python train.py --hidden_size=192 --router_score="softmax" --max_grad_norm=0.5 --max_steps=8179 --dataset="wikipedia_en"
Below are experts of layer 6 (counted from 0) of a mixture-of-experts language model. Rows are named router (the router's row for the expert), gate (a neuron's input weights, with its number), up (a neuron's input weights, with its number) and show model dimensions 0-95. Each number is 128 + 32 x the weight over its row's rms, rounded and kept within 0 to 255. Numbers have three digits each.
After each expert's rows: a language model's description of what the expert responds to; "comes after" lists some tokens at least twice as common just before its tokens as in all text. This comes from a sample of Wikipedia text that the model never trained on. Tokens count by the router's weight.

# expert 8
router:114069140078165154121095126138152081151182088129130161092147159120151153133106141173142115009156191112143129084115152166128086159078151107096169173130068129114179122093158117102165103114107121117163168126099144086110131141081111117179147123095114136045139185097144145122154093058157116103
gate1:076143101105091132103094057124093148118146180145177141141144093096078099133123151172142113107151102129091134168136132120142117118202079133190151193143115148118145209145198132120103159097172097131090134120174135155106174147102093175201091139133141132109131136093134144101164131086087163135
up1:100085100147136120084142116184146132038139108140141142125157124125124086171127158118149144151102075113121223163130125170127106117139069153160117115158147052147073107171105130088141108092098149109167138148144047152071169143135143170170098167108155056079140148170138148061116138107121177139
gate2:158189200131152102095122174136139111126140154063121120124110156136167137095173115126104107125099107162167102195094161123101166132084114116084094142078128065109154136121173132120136161148112142072120071163065156139071086103164181104102134137110111140190123144080096131107126073195063094153
up2:146091176139133134123088125157059097091120056075141113133101086203192110135117136141121104151082108168136159194114112093075103136110136154109111113093111090112146081110133123119155131124119175108155129117133119071152106183080162155137127161115150100138095163083126116158141078166099127105
gate3:104121195132156116092159116097091083171103123134105187110121152141093079158135114125138103072106112047134120164159149188137172062128116133162068090098116105146079145153113132044127116140112127148139123146117080182140141166110154114155167148116132167139125150124089099140075104109178137175
up3:079098212169145109157148077081150137134086096122127166121121123154077061109071099134126132087111112065120127123138099125142159135120127166176092069106122158139114113145074136050164084105145075099104094175152136202137134129107121118105138155116153142071144152103133099171150084092158098160
gate4:184114140177111190092164143105116137086115101142152139151054153125121115100116096152121138197113145130115071160174143140163122147062111135087193097162183135151112134129156113136169125096113151070172161069179090144132149126149132106137167120105146146152113107125150137124190176110174139125
up4:151165119171113115197148106159137092166106098132168117127172087115171107108077131099164134129080040144127094090114101068130094127159150159208129106120147090180134148073170148124167105140137122125159120165175159162072084119125117134117118120127108099144084128128158116122106099147137143155
gate5:180131134107093102127119120115131097190146089091098148138150071100072069147183126103155134125116115150156127231164096141152142078106101160157112103108092150172121176150107182152099142136097095085115104148138113140147197099199147133069186147094116170171108118113118089103127123153105102118
up5:093128107144134073100132130090145065148113177123137121110195186098196143119168133086125130113105105118113140086118218077051068152146111137089177128101229124083084123147152107117114144079148112132157151107153153079134097094142100090139075104175125087094151194133108139168093163102167140127
gate6:165133153176180110086070109101097112160089165109158127135150055093108141092078164118126107118139099099121102190109121154115100127132149145134135098163132175141172150151169142109096083161128156107122157128070132155126171177144139190145123160082171062157092155189157133119142190111087157145
up6:052097071126089094117112138117158169118127098128094150180159166170208090162197146125089120136098173185121135077185129131148112116100091092148154125123189110121115087176108096141149153119093130159111171130180131143149129135072141086143112086126099149073142148083093114116142101102121125087
gate7:144114093157082127122199138163089073058110119118158110125129148183177127094130104133099117141119102167179062124149162157171087121100102168115076133172134088126133185103065085157105068108099133122147110099088225142102099104163179111101075170106140059164096135160115115116135126095126127126
up7:143177103169089117139080188166173150142095129196111166119111108089075095142164122086102153060138153091133144161124162143156133141119137092112183133101144157059130133152189116129186121130145161132155130183112122170081186102132087173125156141165094149103141108142119152184143156191111160096
Copula and auxiliary verbs. Main verb slot after a subject, mostly is, was, are, has, been, also, as in "X is a moth of the family".
comes after: "was ", "It ", "is ", "it ", "which ", "he "

# expert 27
router:097095205159088127156128155172104136159092081073119088100085071095171101103100132150136108094065138046081101149095119123163161115114143100085126099166140146101138158123136176120135146111151125159032134143145118116127125142161187112120104163112154175173166125143106086116131135175114150150
gate1:115126095061089137121161112120155100154140143174161130167091133061121155119178200185101099127086123138100131134150087163162119100134144116123110143085180099089156174075160116078088128131105167126127096121104140104188161084208088103178109126119185117127141189152095086120084128135138151070
up1:163167110149145142126158156097080162158148156163079122070153158101112168130092044148178131148106086068105151096110100060113135172168155117179110173155127130173112130128115096149117155041119117107097106148127069128107130182141142185162074120107134069151178159087142131183101110164183128169
gate2:084035119117118113096159132196138170141159083139110123133092130171116155111188114085068142150149099080150138129133174206135096147174110128120044157125110164140187129125123144160142135146139122125091093122158112069075196182095123134098128109126108117083128132078144095127113109108163132150
up2:111166166172132099179072192099161102110101193118118067129163118138177104129114169126134067132093098154162180093156132116104096141077156115161191125144170136143094112078120127099091079106110131127117136164131112100191094111124116082118143176145160153155156144115099173083146139181049168126
gate3:138128149166099158127120094147156122127180106115076110117086136160134151080145164150170161147107147056139078079148062178149106067100103130109132180147074113145105160120177200050121111162151142191139134094120128115128094115104077144129117120133030161101130179128174133096123160095140106113
up3:096096095143118168132152090126123183136100152144200149076174117083119150150119132107159105105177098142141170134195122148130107162142160115145098096087142129109140097131149100155126141098064139084095067158109111168145156136155154082129143151142189127157228092140115123117186154171125149175
gate4:077141148157138113145100178145146089172164100123107197177110086125065093194097143131084179092103147107055088202145120174144075165100163114114112144144154121162176183116123111177094154114177158113139125107120145136173140139181190083125113096088140074134104121089127137171103140128200132178
up4:109158148131139155140180108084127162144096079129136121157034132120117140132116073126154074185087128142175104047101134126093149137058139130124065084108147152122137091131142116124162153086155144189122126077163114122191117092127091133145144105120149153115121151126146124099093119109114122160
gate5:148118100155139107129119111218098136101122106142128067109176144036130083153186096129108124118092053119087156183093078132117068115114160148131160115084042081153159126121136169118180098117164154106160130146120055129166087175140144090164091106134151129149148117146105192164172115158176056095
up5:094129173156116117101088111074153120095115124212141079089155155193116149107084138112171163135103086186102117187089105108084106180169127125175121121133108080097114139152155093165105082156121090200120119080100097117127155155096091142126131193117138121091109122109124086150080101121145168120
gate6:099141083149155171184138156146159078160117095129087146133077114123170147178066102121134085068143151166071173158122159126089157112078114094112186120168078126101107117120146067185158121119178131129085105113156087165126123113147137146185138067114121101147162134153128136195089162106128139142
up6:118144124116108126173079160124160160100112125104129171117177167155113096145135184150112071131162084101158094076137149099158102129119150117136171147199126174150116100155051135122010124140098125112087100136156104131080149141092117140109106119107144158104163117077153099092136067130111082110
gate7:089139093088127134180116204091114106104146164089129145159165106085111127168120119154152141097115154155082158128154111131114128075065121115141142137166157132160141163125100137115116108145138099095088137104099030113123176102132108129074130155102110150117173183077144094111107112105140147110
up7:129157070087132100116126167173111123127077132099160160183113130079112128155160124121159086161137166169095148145135127110228102125120123071186119119163174129131111189056119055152120143112094136136155138169150120099109139124135109124035126156125126186189144141166127091136098118128189114115
Word-initial lowercase pieces. First pieces of split lowercase verbs and adjectives in prose, such as n-ullifying, ob-ese, com-rade, dis-, exp-, inv-.
comes after: "and ", "to ", "a ", "\"", "s ", "was "

# expert 5
router:134027083096086059118130090115104144094110078186144115147118134108093126149111181160131113193102114201119200136146115109128096201112132067091066130174147135164156148108078147134093144152114141070117155142171154126068148089161162081098129144128082109122128141083138106104056135129157139104
gate1:138122093136120146120118135157085105086092196095078133138096159150066091184118150127071113209196115140084091113063148102047130163131138118182101125139145131138131130139121171111099079192128106154075115140150204125139097161153097118127098150131120189124107142146124179131167129070177172106
up1:114142138141163148164139087166084127115104107121116128138081093087091163161122114117053066131167088121121149152080123145064125122115113122205094133124116112103110137124115141078110066170106146090087115106145161132110157144126075128145083108074093153145086099148131121173112133102234176120
gate2:168146158208183139172137145120159072101140139107091067196119116108116146130130128105135127116121105165121159161141091097074125161154155090144130128115146138148113144096122151195150141148132155115172102117118171129176145163134129125125160129110080167098170109131109173068155117104077177130
up2:111066072112136128131100112157160155142096104097072190126145123187139121143117140056102088091161087118143187146145165083136160107206111128156159175115065116141160135123142131116137149156130096176114106156198163145110059131104111099141120106134147071092113115067150160123103173124061132115
gate3:046112146107149123145063109172138089138138100087170135167088176103164107123167155124111098137122136118147117085097120124101125128130137145107151144102149088110133125126105140117131113149085148155069095126161156138165124163072139136100119096132139122152184162095154183128106091141146129161
up3:179152115139108131136172128067115169104113154196087133118166092155105138121071118153125145105123125131115152196155157113159107138098116113121121116140146163171117124114127142136111155104178084129187189135114096126057139064181118137164139150137130137102090117174065104152171162090133143150
gate4:168114120118142156118109125129117137116079135110095160150124091162130142148104109172137101060079142085160123132176162140149061162103110177159182139116133167080109174036148129151101096096156165124096056130138122182122084052119155165134139054098148177101131165166087184119122083096127130137
up4:069124141138107104163153153116120108168159088124136126112157155116094121112153185126132154161175134138123111139074091113101219096161137102116099142144128073218171090200132156141131163152096083141151192120101086094110160184125122101123132219142059120161135135083165072148148158146115132116
gate5:235116105134131162121132123111071158168139136109169075154142167123116105132176096098153123134138113103143084143138112077120130122160071162130102151080133116079104075159092063150086103137141042102081168114115124103137086171043108129076107113151108168132106152147142169156156159132126144168
up5:118060174125134086166175117099180156149114135114112102173058184121129134169120108089112188136099148137155106135104152140098127150117140125049119107099081096069131155122120141151177154126118183099155183087125134099105141122178100106062112047139131135119085096116125137113138087122115123133
gate6:125125195119117140117108094077165111159171136158089167081139094112104109155144115112144157188171093172100129130181104109195120125085151114179187123134100130070129135135127141083176145115076120162083117131058135124117127137089175123096124127105145024141067185110143148139081144124126126152
up6:148132075133154145177147170166079161105060107108156107148126152116140153122134138147110109078055180115112122115091129135078123124139125150095083084127150132182107119090136120188095141148172140097212119122196113132147139116214075161136106139155103195098150040124099108115163089123136150131
gate7:078077033111099115134150115177175176057121144120154128129223108126173157112122092124136093124150165158142131092188117092183198137148162130120152097139137161103113140087100110150129101096120107136116145161142102115123152128141186128089138079132143213121178079171142126151180153136134056144
up7:084151146139142169158155151091162159138133132055064156176163109192102105149083113154135131096164104181127082162068071056101079103099070128186110127126151114166141150109156115129099117083123144150134103152146137172086151092134197132128147105137108162067140159069103152109135103159136112142
Sentence and section breaks. Sentence-ending periods (often after quotes or parentheses) and paragraph breaks before a new sentence or heading, such as ". " or "). ".
comes after: ".", "==", "=", "===", "|", ")"

# expert 22
router:147157066151153136126132079177106144127141066048109152160187201123181129100134150167097087094156143094105063182094125139134148143141154168074189193092109136148155179083116135118106177087104115101154072175129100126063120102089150130166114089134105108141098190147093103096101097173133087096
gate1:163057125156146189127074103123095165174073163127129095116175150009145148084143154138172155157151094130169101141173074146192184131125124129143134111186113118141124130182157153133084130123134142128127178114198143120092106111156106109110128104141114140102180136151176113137128085172105142151
up1:101080070170173154127125139101134132108076110133126142166121140074132145150114137154107207168167093142144070205150102211111219114130142156137121152116127043125105118158145143140137124171094095126100187130216124110160114126145086138078144103119150104131170157132179098087088147117137149093
gate2:128144111103141130100128142142127083090191110099129098132112100135077119139163149122117129114110137176148148121083098092147107110166109165136151038127142168123065080104079152152092116121115135103152171128109104169112139175084149121100109160147174136098186058143103167119081145156121151083
up2:171125121115117121146135144154107168141072118156143101183156192150107118105126117096151111125116190124104091156181123113180148103125161089155116177159187104131147109151146169091141116188145090141103115121135127108124108120116087116138169122128172125144061133093087092148140103132145095158
gate3:108111109135120084096126116141128118147159113094121112129125138124127155089082182148117158149138152144135132104177129100090111102157100128104187139124149092150075190107105120209130163127111148135119125103153115109133232059117116135135112100146110134131125077097065113154097140100180108133
up3:111143168160101123159107119125137144101072141163213080123149112120123073148170116071179092118099131132151101157122204124157109178139172128135104152107129166081191082125138163107146110154143103135156158162111133131174059185183148122106160136121132132130111132149149146107166119178139132092
gate4:154079132128119118168165211147096153119081085115119141113133135100142114092157185152107195140127155072175116099084104089066160137112072111099079132148061160111131158134100107147151185160154180135115164163065058137049142153081161129069198153149143111203147099117156082108128111115102153128
up4:136139130107131189101095102159146118160152090116112097140153163144160148170137161120161143193190156156151094177138150133077113090143089210102112160107110186117139085116124154083182163115157122116138148114122121181144098181122115166148125091068091108171130094095129110131160168104104189125
gate5:138087140194141135119144063146122136148116125113126156107123119078098068058114142156116086211146090137108141185148141122122092119157116085193155124145119096097113119131131071128112078161138146116118189187140126124076102078155118094142114156135120167114164125112098096080167181124135152054
up5:193160215184124117148153188116157157165132119105187096114155148133144107123110106133087182082133168104134109147171102087111139168129117175115092114123102088143118167079074189139159142109185098154150101101135133136142147171152139183184109155166106167126114124115156117185133061171051103205
gate6:078118108086090170122116139069146152086140089063143135160105162143124091146116102156154124211121122127154092134118120097053099117144089119157104109147117111168187099144104063097153182133160178098093204164148159196164102162139141174138133134067132106170129120137164144056162079130158135107
up6:133109129104119197127115119128190134116180112053182135102164140181082131167098119091195126109126138124129136096067126145142156159136115152139114118174142155147154113138146119151115093150120150092116200169149133150131149142125160156151131076089126173111145150181179112098149097127135151108
gate7:096163124087100198099141128096076111151074162105095119165165118135101125214105141090127139176094143132087171094078145140154140111135164110166084089142117084165130135162113170154124110176135107144092105142085110155153118060144062137161091145144115185149179101154046207135136112148156128088
up7:084100156103113204094167146164031128148102168130101136126167104165129110161077113109098110138067130145136175116096117158132092141113104095146071095098095104094137128092081135165146131119135083131136099106073118149116119053141082132168124143102072172144156092157084162110120128103161085040
Quantifying adjectives. Quantifiers and adjectives right after a determiner, before a noun or than, such as most, several, same, previous, more.
comes after: "the ", "a ", "of ", "his ", "-", "The "

# expert 30
router:162180095107104147068157080128120106105144139080077086140125109095155112100160130127152114067161123120137111148102121085170073108156133192158127122125187093079121135086071127145162189145157167150132162134146110163159080098163127122113064186142138077143162185163141113168145137150127165118
gate1:075159109166134151196184135121137146072102161115105161149090146157131126123184171090131137067125139191114102076121114159120138136144186144048122151163171142166076166127146122149170089096112167096150136152165136139115126077132161154080163082173133150137161149104115121118124111069088055110
up1:069203178177106087170136107182142140112161166112157064133161086156092128068145152126180123131095123182137112110128160166093138124169111137119128117124104102158094113142109094149113087149127155102159154166158137101173154129137085144112131127154159117082137167148089180120112131094106059153
gate2:161093139196130195101129130182051116143105118095123101153100065151145100144130092119100166217140066122112101151148096122128149113142156120190100065066080134105135154109136123084135122141124102139188130118104154106114093116099136182109141141117153158174159149170151115166149099181121117096
up2:133155180103132136149100086089123121115135129112149118086155161163090118079114109117128130107104132134142108095093111197105128085128080150039198131166136163137120152181109157157088135089141167159103132136128128117143092116062082124140094135159074124111094144120102125175148093085197127153
gate3:122106191130066200067093097111160159166176113119116119155178093109104141085153131131052152113142180160157179129088129130121156069146166112118125160158160151123152121069103107146150113125083148140144072109153218094125193151185165146102149118122102064097131159084184111114101090064126092116
up3:135117140108080121100107097125117069142120085092136105134178128167124097113146150088075158145126071119098132100147176151139089145142077150056122165074122114158123065147155109072125135130125101145133162135055160127057127089107068124124083121103146137139136175159149096130140074153137091105
gate4:099080074124112121159128150196104082120137124142102139119103121116110132144033111170144168086155139110143148099140168159123214080162110089141170134135148156104115115117165066112136125081148085123140081131114147170084176107119097168098095127172103081143126136103101103095127138089095081153
up4:181100052134088047117182114087111126119088080096085140134130138119149147196106054119100111176141167118164131183077143213074083129110111164121080154142165159158122088161112131197167138138161145152156121135124108109138148101090142173146114184171070120132144052136095122146146110134111131127
gate5:093150069122114134100141078135196093092117120133155176141088100114064044144135139146092108142097100127131128122126099139100129144150126100136101078060151114180129121073138110170125121145150198120081122118071130178109105106000095148151111098121067156104168183127162154103135152129167141126
up5:124146187135105124147148188061087200122159111108106117060204137181147179095120130207168137106137166162117160136132142097111141112132087169111139180221099144109125121188104112169121163121143081090155139099143118116134163126191120095128092128146147069180161113115127124141127113111116054105
gate6:135101155107093134120189100181156130115176146153097121096163117160107143094219061131130089132160114095164120124132145120137140165160089153171139125112105112084079159120068135107115117165143081177143134136170111099190176101123122155121206080067146115107132174099150101141133114110109069089
up6:158123060130147160112091167117149067135122130152113143142068141106106125150085172110085154176144118142066137135100150131144070071174168121081126118112143153150151103142175143147141161111128180112159094121183174087099131107176095113164064144169121109160141136136112189124113134136176126114
gate7:159112143154133167134140157117153133110129153150152138077121134093130143091088049144171162073118164133156141136132124154099109152100086135151184170144134123177157122095178110144099053122155128129113178152130150125127150109115177156168200124177153045134137174104129083125132154109105113105
up7:154155106147115188096135153131069126087108156122069136116126097175149114144136122093196188086200152169116131155179159075106099123128154058161156176145152172177138148106132121167171079137109142133108139109143135130132149107129148090163168103170107118049103141100150140108141096116058139162
Year century prefixes. First three digits of four-digit years in dates and tables, such as 199-3, 201-9, 186-5; also the article "a" before a year or noun.
comes after: "in ", "(", ", ", "In ", "–", "January "

# expert 3
router:143080160146111154147133143088141157123094170074153099131180105084092130110152174112103132145105132154149175114190102149153115126139139147073153103105129146136152077152060164135111158116120114068224093133153051161120162120160159096134114185128151166127149069115143088063149125163143093182
gate1:170113177149105113125088104120163170147152125124129192110118118087137070182217176068146145124132097090104164162112069138111140080158119134161094155183052114149134126178152172113113070152154066093106174122120106139100100126063114154123184153095111117125150078118125152117159180138079113071
up1:159125139134127199117134089126173083062144137150103165156155160111126126076090079153133101119143111082138101140177145166180112137137103149058154138134144175131134111125164125153109154146106190114102155140141129147095111129159133083189103161107136148123101139108091101074155120227185161123
gate2:125129177151106076147097141140155142097107196067129153180110092116087127164084184163141127081093126133122138076195114097159104132116142126082074135170144134087164155152135153107111102092113118063145109099206128082080145110043083165153139120103138148142135113118187162148140126098099136132
up2:155159129142126088130113135062131162138126114098119122141113103144061082149134112148065130124132172163121140115107024076117186162126123116123137127133134103168111128140132086097130139146137128166113091085129165139138111113092152149149147087156097104098128118123113172166170128186163123155
gate3:107090147130101195136102175113088142128131106116101148093121099122161101114142103165155180069155103157186126170196086143149091130117143115142100110104169142102083133121117111189108043137173140172161136079185205088108159144107151126096117150158122075143113163099107154084157124129073119158
up3:127079101138103186135151196153098149152196118102108158117125062145114185168126150106102103122124116104142159108181132104155093116111068161146098118131186165111111150103158101145178049134134114130036130133162110112147146128087174081096107145115115086104134142124112144102141193154150106159
gate4:167081182156134160124149110150116166094153149107136093109204076102094119192108121139160131156131132151131188167112097090180098094123073154157130123113086156148169173079160181161136127143094158141105137146125162139089084121112071134163163114069132140111139143173142216081169133142126131129
up4:070159115121107122128135183114110125149132139136071083135108163076131160092147134143104132060081087094155126128103082144091155147156164074112089136075138104131094124086136192165159177088179100150104129124116191131130141112134129114162099163130101075157143128112118078142107152102096135088
gate5:155151113125052113141135100159143177096103154118163110097157092109091144140121136101159138096126177124167132100189125062140127121110129124169096125164132119104157057178112121128097094166118121151071199091136147117123120094161105158102172103087116101133146094158173172163171139141090160147
up5:137095183135098120126170120077086112174120100137160149055128180136136112166124123099135174074144104108217122147144120116100119161124131129148123069094144102100211100089118090127136150132182124118098114152103133104122140121153058087133128174132059115129119137193099190144191179131109070095
gate6:065121159170084159128118126127104103139139057117077113187128164113070126129141120137142166138171113080132084159168140153179066103160075176129073160122076145086123104120097126068123119134124134153098135175093162092179180116156128098071149182081131182131108080200120172077111135138092103103
up6:103136082190072157064056134135097119149135110138178121133132106137175150134101129138090106118110139120129101125093169202182139093157174108177113134097102180117078125136111131117162112207117174086093049137119110089132063173119187152092106200133080125105064093204108127139157139069113145135
gate7:117168187137105157057153084121113140119207154056151146131121091113136094120167164131104140149151171076187159169184094076118109166110180134101126141086176137133141113166104145147128148138147115101116117156115073046138099168157153144097155137065177086109123163159114169143116133130103074131
up7:102144171096141124121112166129142105182158152085105107147148124112145133151110141127145107103114145116135154113152150144102153152161161153114068134152076075112086069112071124103152095119118193123083119132157146207139190127132170150141127097123154116251167129057107111165108104092136099101
Place-name first pieces. Opening word pieces of proper names, mostly European places and regions after "the" or "of", such as Bal(kans), Bar(anya), Sil(esia); also table divider rows.
comes after: "the ", "of ", "in ", ", ", ": ", "-"

# expert 4
router:082093192156100205173129167112147163158149136130147131132133147201104132138138146124132085196080077161143113166144078189121148082127133139173150080113160112086138082146136086121159150133164130165142108176137129160128122162164107125107135170110141170186089108097129127106116165117096144126
gate1:127159132123128129135087113117119145142142206077165162160100125157109168134141124151179168061106123123143192069130175139054176118133089103132141135107129131140131122127125116119183106172101128150108137079164143140135096096064163103143154216134117087144142155098097074125137131109063155080
up1:175117057127157200142183130057084115106093170075146146121095153139174170129101162094113165157101164124082092136114164133157080151100125164106127136137112175113142129133145124155129185114153122147122176117113111133123137145178142043118091143104122199155160124102082136169178128193065168121
gate2:104112133212113086169160149160115144141115153143096168151147123144188129086110118114141163094150094154142129076080108108155185157174109115124115185163142105032112164139126110106134113163106104129103097124131093157196097121102130115100147144097137107128099097169107122133130131110049097116
up2:180110055186135108126137109148124122152124089152143145131119104112203104185125120162118133187124098167118146147136119110170139139151095142111142147078130059155110123071071093140100122125140101090123133139112156040104084148143096129161135154140111116132123046179151122135114098144143128116
gate3:175204153077148105149104076091144107181129106095106126150057080154120124112148158126153183102125090144109152133166137082137150134185121180070126142131068163163177144149094155103212139169117092069126103142182150151152111107068157153119164123135128141122136164102179162071113121115110082081
up3:143188149046135138137097144124090132164116090112003140161146123107143187146143168133107164133137173136137177152130109130128139109171114156102129120139092151158162115172138132121178156157091093126088127103118114116126133098130111086108127187151136113125132152189172132092095080101177160093
gate4:106066112081097092208172135104150162082190146095174107183096135111124105155120202178155140119110129098139133116114171094128086145131168143070149131115084092179156153127162137089151097158139188093155128158148106095097131168116124135198161128103167142147141103123193170099144158143129084110
up4:145105162106140161158121149108143170157158165185147168099113088159084129106154101085121096139170116166158111157158073121140119100123091125107144197113168095129179138095174101140136188175132151141110177158111115095132121157175151126146077157099172105136134068156084118122116168138100114147
gate5:138170150088173110134134124131067115059214050165124215141099103174112135132182160150131133147112130184111164139182109079092079138157165090113107132151100172144160130105179079157166146143166113110155122136093168080119135070137117104061149135117159105123199118152145101140185137172142108099
up5:112115118199152121146123180086177147102145079081172154093182154118111139110164174130154117111140115118117125089112111183153159162152144093098152138101168156140108163163104127107191093081108160124102062144092129134170121120107165201184123075141139106146075132148124106158168081182053157118
gate6:093080132153121154104151070148082138104137131108091082171174147126040152121167189130125151081151175148136137144099097100109164177139103165142127117123183136115133082123107109189122144137127147158058104122166107039136128167066154159113128128110179051156162128160200126139146158096130066083
up6:130127114155138129095187152170115169114155134058125127110120177107135156094175186199078130094137168103126132092124135144168177182125113112158101110111124102117154118128119154114084134096153162125097106122109121136144148166075072169111118139080143137132106099145104124154121133195132187173
gate7:129100140125053126103137119131156160111162100077112205199110125112063102149172107150137134140124158022134105170131137102151107139171105068112126151148111122186108090135152147121119131111113155116139099108095077071121085126148145099085092093137075094164121083198127108131117124077141105159
up7:142120226094121157125101132102099101166131146132109125134172098151115140163091073144182089142118123141102124184167146168100072062115138128100115155068111140138086116095123104117174098139097178117127173106113142083105106164134152128141177082145093147123171092116058105116093172085155113130
Codes and formula symbols. Short capital codes, digits and symbol pieces in chemical, LaTeX and technical notation or abbreviations, such as CO in C6H5COCl, 5-HT2A, mathbf.
comes after: "(", "-", ".", ",", "/", "\\"

# expert 17
router:112101075130116088139142144140142095170168167163114078120147179142123144136078116139172096139083198062136079132177131134115177088140147084153102128172182118157116107186152171160128125122101079155144124140180126135181110166130105113180095161089125143168122101146154149166163133089152141191
gate1:135101136185120180142083148116148076134162093120126122102172100124195119067088153135129165105136065131166088128141141102152145180165108128147069194110121098149119104137121090164123160115097120098159189106145116106100148174108153130100184109095152126116126094114114149151173143084119157112
up1:163134113056148099144167121096108144150148103114108113145115159087086102168159101111142146164140187162119146165163091127088174105189126070106186128107160120098090102086146126092125116104178099080133080145152138107100116080102132129164098103168099162115111150084169104114070090157122150144
gate2:196104120112046143136100144070088148172114089117073168166153172155078145159110168109144117080120175150055187108081116071086091136114128128114148136115166134117157087123123084106074134133123109132163071163184158117125135159143137143118094124106069147097123127067168150127093171123158114139
up2:187094135125095151119119110101099135160129120125091163172131125171143104151147174133159085049131189147069210121089139049088142132075151122089162154137135123132158084142068086144103172159149141123158083125173167094176118130145118123126093120133085199112099150074137155089095150134144124142
gate3:108149135140145105095158145130086158140079081167136127129139176140107132071141120210142113140090133084175118146185155110103118101087082135105141108132132099089127131123163078125086151130085179135168163128105121080137175131120164096112133105124089081169116103145138137115123097194102112149
up3:147094088105089119186092080114090125137107108130153150136198107134077123111089144155080190148150119099072113149137114195183164108174116147076120142154114141143142156176141114160180135129108147135110197152152165125125128105155077135185126118116137086130110166161166111124130155094137087082
gate4:051109145121180104154139122138097077117138096092115101108123133125130130081089108122169159142103133119109149102148170153162098110124128074135094148172116172122134125137141113117101087172073072098099180096088140064116173166120155114145135154173177089096162097161127188143112115127126157171
up4:164123132131103082109081097130133131153143151163144110126139134112110145131133078156156086129185091093172182143149107134015186100120200105159114091077080114097111080118087148118166169116147118078139136131172082147134159137145169174129073165096108166146169146163092152101161120127128083106
gate5:171194123096157099164123122169131118108086093134128087197125119128105127068067080173118114148184122131112144120062163154095172174068193109155138115103133168179108139093114106160136105140146159129113088139117177206102084112127113172131184181155130138117112087130182151104146081178178107150
up5:178190114111157120137132138160098155135147106122160135209166150115134113116072145153117097152186101150105162152071123127072177133095179145126134120120116133138087145117117103143096133156168165100074088142157238169155072101128108186181182192130162160129147088135151148142147158159169123139
gate6:165098089151133132113166128132186210048141116067130115149142096144143129162132130148137094165137149147107130085097156183148105128143107184108151129093087196129143143151182099142138111147142095103093086129146121119112161135117153143152131065167121122099124186115158114089140094114094099093
up6:121160174101153096099130074160122107070165173175132117075140139164148138138153100118152156105073170115130092114154141110112078175125132154205095188090177133145112092128043180126134189106134116130173126151114126121139119096180168148151139130089096128125158178157152132119142110157168157141
gate7:142119162127138156166185127156122118190137100090106165073124053094092106091152143127116114170156131098125103134151148118167214095139103179110180149140120172111141140128170093145169168147068182053072078119155127158102150038120135097149127132133148153139120164099139115137091136234100175114
up7:140157163113108126167149176151192133148109169125125093093155086064059074135110141164199106172152098161096146126099143093119177121177178095145130184132162152078179097106063105117169134200160133146149158091102085133147150119158103167131108132174143126136154147099076139113107114125111142099
Song and album titles. Words inside quoted song or album titles in track lists and music articles, often pronouns and contractions: We, You, I, Love, 've.
comes after: "\"", "'", "I ", "The ", ". ", "You "

# expert 28
router:117195107133180190091157120118141136108065122062134165169193174163101171123102082163114101110191153124115161137145088141138108177118180158088085171085056176160094167180137132127141111095176150180129161143135159113122146132125163199158156103143113077116166123102138181101123123124126120108
gate1:147094080147109124127139110094139133114189167147161071116108152112119144142104092122180089104132100145099126102122176090160149116167079100195175146136146138089195110107115158165136115098092112175193148096134166145117125077175123128153114171076140145110078089092172130135157142106161150180
up1:094133186153119128094172113087087110135160133063110101140110165131099117111115067124071132097071116056088077094104140101102130127143079118140113124070128102154112158133119079152147152110091119109121079132128136166146144123105161155103166113174153146114059140121074131043156119181116152133
gate2:140132087106105129117134099167043129143149093092157163200090082088127147132130130129115142078110150092140122168188125178103107127175124126114102158136124097134148126142109128097147082139162094127134130066120147142103093132126133055143125152108139109139179112105076116178078180149143174101
up2:133164152112068141097210156125157097111107181146145112085145174140140102163115145141148101194207140186128139056107110130179122174114163153103163052110133165145091130082147101145146120167109127142160137194149148080157159095145182175137130117113149142094086111140175120076193118147159024120
gate3:163148119142206116144117186135114056154145097140145139173076098138116125133108152169093158164132144127101133179119125140141089187151152142094205073167122108074128125167107128153119151120170178129115106118175103153100149126103174083107127194203084164125143196144063145128119154110148141093
up3:106123139129129117134114097150167146160125149113149068133138100095158144118150131097116098124072109125143128129120130147201153159132126149105164153120154161103161153134151047146131088101111123102128126123192141137155085128222106101132195188099147050152115153153050119143103137138065087110
gate4:113185151125154122080097134068148153231143164129135191141132189153191152118187171150099124146087112149108081090126164147170065096134141141137137145165169102128134147127141069119095143171128069171184112062152137113106119118108132105130120174136169149138097181091098107140112122102159082089
up4:137111121194107148103157154126159144110107132147126162102124181091109080157114074128076119121127134179166145076109127135103085176123123154141177138166117138132189101145112060143083172097171093132171134157126194158131100122148103150072132110177127185147076073138082148132162114120122105109
gate5:189152116083095097120090091134125153085116090168077149061121094135091091140103075161077135161122131142156065165145096097135110118143164127075106125149102034137175193087149174114112184122183138162129108151140182151135099122127099164180091147137137138135111171140177139077120163126160125119
up5:089108081118159140133123079135172073126084111207116148114096073085160122136085168143112105125143117094128118131169130128095114079131119120119072106168120074142092151115072156162139122072160143116153149108194123152157111126127157165148102180198136147139169143108085136096037181104186115191
gate6:082083094172151121172173076120122109113144097128112082122152160120150083095202145122175130124166149105128136136184061142108149122117114095138148073149124037094071121088118140096103205091112154091119081155136121126103136125167116153169061092090070087155171089143177101110141092161122068132
up6:128101147122086154106149118112167134060218121123139084140126100161110164195133171153128183056115160111106142162096066159065061076160157143123110156093113180137125178134131125115195092111179117210124187139132103137147146128135103134123135159132099108142126080118098123084138154058121122096
gate7:148109135165139087110130162154162093155124132117138165126117125101180112114125101138135122109193115097134154051145170050142120183206123095113114182141138065104152118153096121158084109144181163090094124133117110117099174116097139112142123141126148146181209127179180116146063121106091095123
up7:166161132136143130085120163058166158151158133142153160098126202134141143130128100142194201146149140152108154117170162092153103122109097128091141134150141085110194076063123100089111147131136223158109168112137099137124181144094113060150087132073100102123137106149089160115117111073122097100
Plural and role nouns. Common nouns, often plural or role nouns, that head a noun phrase before of, in or and, such as members, operations, lyrics, dancer.
comes after: "the ", "a ", "The ", "his ", "s ", "an "